Weights of a small mixture-of-experts language model, trained from scratch on English Wikipedia.
Size: 13 layers, width 256, vocabulary 10916, 55.2M parameters.
Experts: 32 experts in each of 11 layers, 2 picks a token, a softmax router.
Training: a variant of Adam for the experts, 4007 steps.
Below are experts of layer 8 (counted from 0) of a mixture-of-experts language model. Rows are named router (the router's row for the expert), gate (a neuron's input weights, with its number), up (a neuron's input weights, with its number) and show model dimensions 0-255. Each number is 200 + 20 x the weight over its row's rms, rounded and kept within 0 to 999.
Before each expert's rows: "mostly gets" lists some tokens that are sent to it at least half of the time. This comes from a sample of Wikipedia text that the model never trained on.

# expert 27
mostly gets: " ·", "|", "):", " †", " FRA", "="
router,197,172,210,197,195,200,238,177,218,212,182,204,144,181,195,205,181,194,192,157,189,243,235,220,206,150,220,205,218,227,150,201,227,194,207,198,180,203,184,219,227,169,188,243,158,232,218,183,232,214,215,209,176,182,178,231,180,239,182,176,211,206,200,189,226,195,193,207,206,204,188,204,188,220,215,220,161,180,224,178,177,199,203,178,187,217,177,190,205,205,182,161,192,204,198,204,206,189,220,195,177,211,229,178,186,217,177,195,190,227,224,206,191,205,188,205,167,218,197,179,183,206,204,173,190,238,187,199,217,190,187,218,195,205,196,211,187,219,201,192,218,220,202,220,240,247,194,210,179,173,227,180,190,176,179,190,206,229,198,188,183,203,230,216,192,212,247,193,173,218,212,218,186,172,184,193,199,196,199,207,182,216,230,194,184,220,262,197,190,196,183,206,233,223,207,224,224,180,197,213,185,199,225,185,212,209,187,222,168,227,201,162,205,181,201,171,194,195,205,208,213,192,178,226,189,199,162,206,229,208,236,193,241,167,216,184,191,208,179,212,197,181,215,176,195,211,208,206,234,186,200,219,215,193,223,202
gate0,211,226,183,208,251,172,186,190,202,221,188,194,207,232,175,229,190,227,161,215,190,211,180,167,221,202,235,213,209,214,183,186,199,218,184,182,196,220,184,196,203,215,175,183,189,202,229,155,210,181,230,165,215,220,220,222,195,222,173,212,187,203,220,181,198,207,228,208,226,232,171,226,174,214,222,183,173,189,190,175,208,215,157,177,200,190,199,203,197,198,197,160,193,178,203,193,214,216,186,169,210,180,218,207,165,202,153,190,162,232,199,190,159,209,196,174,181,175,215,192,217,225,180,226,191,195,209,220,194,216,205,194,224,208,233,222,220,181,197,174,215,182,210,187,184,213,234,216,214,191,223,193,183,175,183,187,185,212,167,222,178,197,208,197,236,194,242,169,224,163,183,213,230,173,206,209,173,211,231,195,212,211,233,175,188,211,214,219,201,169,206,194,215,207,223,224,205,206,181,188,211,209,172,197,222,190,202,175,200,198,184,188,192,221,208,192,202,220,205,186,207,172,199,193,198,204,161,153,239,197,226,202,227,212,238,212,190,181,193,192,190,158,207,203,167,201,211,153,233,188,194,205,195,203,182,197
up0,186,176,218,232,237,182,195,175,221,188,192,208,216,195,169,205,189,216,175,202,179,208,203,181,228,197,218,192,204,193,208,200,182,235,219,180,206,180,201,207,203,209,173,192,208,211,197,144,196,224,238,162,216,169,210,228,194,206,196,209,210,206,150,190,194,222,170,205,186,209,167,208,171,161,210,184,200,169,168,178,237,236,210,213,201,210,194,179,162,206,193,202,192,187,188,213,201,198,186,177,175,171,228,210,189,203,189,200,204,171,206,172,201,210,171,231,214,197,193,196,181,226,179,232,200,210,181,226,164,236,212,212,174,202,201,199,218,186,166,228,208,193,167,211,162,225,219,187,226,222,265,201,167,174,149,189,207,217,212,163,206,175,164,202,201,196,185,196,234,197,194,211,203,224,184,167,212,181,183,186,205,210,195,185,152,246,189,192,212,207,170,204,195,183,180,214,203,197,204,200,192,177,196,178,191,165,189,186,223,200,211,215,217,183,220,187,221,219,199,224,198,191,195,181,205,215,197,220,240,196,203,182,194,199,192,196,191,210,228,221,211,175,227,198,198,210,169,221,206,204,222,196,227,241,209,230

# expert 15
mostly gets: "(s", "-f", "born", "-st", "loan", "disambiguation"
router,153,202,196,165,176,192,203,213,169,200,193,171,201,218,191,211,182,234,183,197,158,211,163,189,179,219,214,216,185,202,163,192,178,238,200,205,167,203,245,175,175,178,182,181,231,185,170,212,187,183,197,177,170,214,191,223,170,220,217,163,207,210,212,198,190,168,175,220,210,228,191,215,182,174,196,178,212,185,223,201,208,175,221,198,235,210,202,208,208,194,201,211,186,211,219,189,174,165,212,191,197,180,177,200,185,220,193,193,225,209,180,199,204,232,169,222,147,187,203,242,198,184,190,241,214,192,200,176,228,240,205,203,185,193,226,211,185,199,227,182,224,183,170,207,181,194,162,225,193,197,193,188,192,207,180,194,190,189,174,206,210,225,167,198,181,191,175,202,221,222,227,226,200,213,210,232,225,157,237,167,171,190,189,184,183,197,227,173,203,228,189,222,187,189,213,238,196,210,210,198,206,155,181,202,199,217,226,207,169,193,198,206,161,186,201,196,228,232,225,198,162,194,172,176,208,190,232,188,197,203,188,183,163,181,195,194,191,177,195,204,210,199,193,217,184,194,232,201,216,212,203,199,191,218,176,210
gate0,194,217,154,195,215,203,190,205,194,207,214,189,208,233,252,183,240,221,204,204,177,197,202,171,190,221,202,176,160,195,180,215,213,196,224,170,216,183,192,193,190,182,202,216,195,205,190,221,180,196,182,199,212,218,199,199,186,213,205,192,214,211,194,245,197,206,225,164,205,209,193,206,215,210,205,223,246,211,218,203,210,209,183,173,206,217,218,206,198,204,202,209,209,214,218,207,212,177,216,209,242,174,189,175,182,203,178,181,205,237,192,206,203,210,193,179,245,203,184,167,169,234,186,221,211,222,189,200,194,184,204,200,223,209,214,194,190,219,199,227,176,172,211,179,182,187,216,197,167,220,219,182,195,175,224,223,199,186,222,207,211,228,225,196,182,216,206,221,219,250,195,188,199,189,179,191,226,235,213,196,214,174,241,236,228,213,224,210,209,196,186,219,195,175,196,197,215,205,172,154,179,171,180,191,225,163,175,178,176,222,206,245,203,174,210,223,167,217,204,188,170,221,178,232,173,229,180,172,223,209,195,215,219,182,236,200,208,242,213,195,193,134,165,220,194,213,192,212,180,192,215,176,194,185,186,216
up0,185,203,207,203,181,180,184,225,227,225,208,189,194,201,183,206,187,209,224,200,218,176,218,180,177,195,193,239,241,230,221,211,216,179,196,232,177,218,185,224,204,228,202,211,205,182,210,200,205,174,230,190,205,199,201,187,150,157,161,213,171,202,239,170,170,211,202,189,237,164,216,164,223,169,204,208,159,226,215,194,173,205,197,215,180,193,196,200,203,215,186,192,149,206,234,216,213,189,162,180,195,201,190,176,198,249,200,249,240,216,201,226,235,191,214,222,222,201,204,203,183,208,202,197,206,197,190,193,216,221,150,182,188,200,162,186,213,178,207,203,214,164,227,227,203,234,227,176,198,179,179,234,197,216,220,191,176,219,217,187,195,199,185,175,223,195,212,195,218,204,217,194,218,171,185,198,206,209,201,206,220,220,202,190,194,196,176,214,219,177,199,171,209,191,190,188,210,192,197,190,218,233,250,176,194,214,172,223,226,189,194,214,231,219,210,197,227,210,161,221,214,205,213,173,210,199,165,211,181,194,217,214,198,186,186,227,214,209,185,173,200,211,187,194,240,191,201,213,199,169,232,181,188,175,199,200

# expert 6
mostly gets: " (", " \"", "(", " [", " (\"", " “"
router,189,209,185,204,197,218,213,195,224,181,187,206,189,213,186,152,201,218,191,209,176,204,196,192,196,174,238,217,165,201,194,189,220,205,191,196,224,164,202,184,222,186,228,191,183,215,215,213,166,227,189,208,204,161,194,216,175,174,186,193,232,194,203,214,165,192,187,196,184,234,197,233,187,190,208,171,259,211,177,190,194,158,174,226,209,188,191,227,164,221,230,209,207,217,191,186,226,165,195,175,189,185,227,189,203,192,185,227,152,205,220,223,217,187,216,213,226,223,205,193,223,235,197,214,204,197,207,208,177,174,173,199,201,175,181,194,171,178,212,216,199,170,226,183,184,201,162,199,232,207,163,182,215,246,172,217,185,205,210,174,232,159,221,218,173,222,192,203,208,208,209,198,208,218,219,187,219,199,183,197,178,207,190,217,203,178,184,170,200,166,189,235,192,232,192,191,203,192,190,196,160,223,213,210,201,199,206,185,245,163,180,182,217,196,176,208,183,247,193,203,223,194,196,215,194,200,184,195,211,236,184,177,200,193,184,241,209,226,191,235,197,202,192,211,207,188,209,194,235,215,207,217,176,147,192,209
gate0,188,195,194,212,187,240,208,206,194,197,208,184,206,232,189,220,229,176,200,210,212,215,230,198,214,210,228,212,154,211,219,177,189,224,176,214,187,208,200,181,203,225,189,188,215,175,195,220,172,220,233,174,176,172,220,209,189,202,177,223,225,209,192,221,196,227,220,222,239,217,215,211,218,170,196,232,200,251,179,203,184,163,168,196,185,208,226,184,186,178,181,220,171,173,204,224,223,200,181,221,223,184,230,187,188,206,214,266,189,198,202,197,208,176,218,219,219,221,200,188,159,200,210,196,217,214,198,224,163,196,152,223,193,222,186,184,180,178,185,213,180,208,196,184,229,219,215,188,190,190,215,182,215,208,195,180,234,200,182,157,176,207,218,160,192,192,197,209,215,223,215,171,192,182,212,206,184,191,177,200,171,188,196,221,155,208,212,174,229,220,195,187,217,216,201,201,171,191,187,178,208,187,193,196,216,208,199,214,197,204,184,195,234,209,170,226,210,221,189,190,189,232,216,197,183,173,221,196,204,188,231,188,190,182,212,215,210,207,163,235,231,216,187,223,154,236,199,190,212,215,243,213,221,182,166,189
up0,236,205,185,170,204,241,233,195,193,207,235,175,202,193,211,211,219,187,206,205,241,198,206,188,207,196,196,215,222,219,207,236,185,194,188,211,248,176,224,188,190,200,185,189,183,195,185,202,189,203,177,238,224,178,193,223,247,184,181,177,192,182,235,208,195,212,207,176,190,204,208,223,174,204,192,217,195,201,186,195,195,179,215,192,207,201,202,210,186,219,206,182,238,179,244,196,212,202,200,196,199,190,234,166,174,221,199,180,189,210,190,171,172,194,189,209,190,189,174,179,211,236,207,172,239,220,146,209,179,206,201,172,179,184,204,172,203,213,173,177,222,230,204,166,206,177,220,224,196,229,220,153,204,180,199,180,222,219,200,180,215,192,217,200,174,179,210,196,224,179,198,206,189,242,206,211,189,177,169,176,194,191,227,175,208,209,233,240,199,147,219,185,190,173,227,206,245,164,170,163,177,237,190,206,192,187,213,213,210,211,213,181,168,206,188,208,197,194,207,211,187,217,221,186,180,209,228,219,225,173,205,197,211,185,160,198,192,173,175,215,216,195,205,230,200,231,194,164,179,193,215,211,207,204,206,201

# expert 4
mostly gets: "ist", "ment", " dead", " light", " woman", " attack"
router,219,206,171,186,208,225,149,181,213,192,190,190,216,230,182,199,200,216,214,211,193,175,225,205,203,222,214,176,219,162,230,207,129,193,222,169,145,217,194,182,210,212,199,202,228,156,200,199,188,211,203,186,199,199,179,211,223,203,197,204,229,189,190,190,158,180,204,196,188,218,213,194,201,206,160,208,219,210,199,230,229,213,174,199,185,199,188,189,201,152,204,163,212,203,174,185,222,207,180,229,227,178,199,221,183,206,213,234,222,208,229,201,217,166,206,191,206,229,215,220,209,232,207,185,177,190,213,197,202,240,199,218,218,222,188,199,225,201,213,208,207,161,192,224,235,193,190,199,188,185,210,225,197,214,211,185,212,169,158,213,185,184,191,226,200,174,235,190,211,202,208,182,199,202,200,203,199,236,240,191,200,182,201,193,195,233,171,223,150,233,191,203,204,198,202,186,163,199,186,209,179,208,194,200,218,196,187,177,202,239,242,216,185,187,168,210,218,178,182,191,160,210,209,227,228,222,203,185,224,227,198,220,157,197,192,203,205,188,224,222,208,191,206,230,209,213,188,189,226,238,209,169,219,190,208,201
gate0,202,223,218,176,188,210,205,209,224,189,182,210,220,178,199,193,177,211,213,183,220,171,240,188,192,208,238,195,186,202,214,226,219,166,205,228,160,217,216,223,233,222,217,216,193,190,208,191,204,210,238,149,203,229,192,191,160,175,218,243,219,170,203,199,172,176,203,162,198,222,216,198,210,215,192,187,220,170,217,192,222,210,208,221,198,198,217,213,199,210,213,174,179,195,228,241,198,208,218,205,185,193,199,215,190,191,207,182,235,196,181,184,173,185,190,200,178,225,164,180,164,210,211,200,195,231,193,233,233,196,208,195,200,191,165,224,220,209,169,215,245,189,205,235,197,192,166,199,253,175,226,181,224,200,228,160,170,187,185,217,190,212,219,202,223,200,191,210,206,217,193,207,226,220,175,184,228,204,228,212,220,217,208,179,170,182,231,193,191,213,214,183,205,178,215,200,216,166,178,184,196,228,166,205,193,202,146,200,222,180,179,166,191,183,159,229,229,219,206,211,188,210,205,242,198,226,195,195,221,214,186,195,182,186,212,205,189,218,219,182,220,201,219,186,181,194,199,184,190,224,199,200,234,189,198,204
up0,236,215,210,176,183,207,216,194,237,206,150,197,213,192,198,209,188,208,220,253,222,169,198,234,175,227,187,213,209,220,167,198,224,217,224,180,181,184,201,188,216,186,196,189,192,195,211,234,227,207,174,176,186,168,215,180,213,233,214,208,163,204,183,190,210,183,225,195,193,193,153,186,233,220,213,221,206,214,188,180,200,188,227,232,181,195,207,199,206,236,228,167,153,193,207,161,207,190,209,196,182,198,196,183,190,183,226,212,155,209,212,186,188,200,200,216,181,166,218,233,171,173,189,248,203,214,201,232,196,182,215,213,191,215,206,206,149,174,191,184,218,215,185,198,234,223,194,161,199,201,209,188,195,230,191,183,206,199,230,166,195,208,194,213,173,191,227,213,176,181,225,234,191,212,176,219,205,212,216,160,185,227,224,207,204,228,222,192,206,172,213,203,186,203,195,201,231,204,233,191,180,182,183,184,190,217,208,179,193,161,212,216,195,166,203,201,211,178,182,182,196,173,205,210,171,215,215,206,188,218,201,158,204,171,198,206,193,197,174,200,190,180,180,185,212,176,175,184,206,159,216,224,187,223,212,206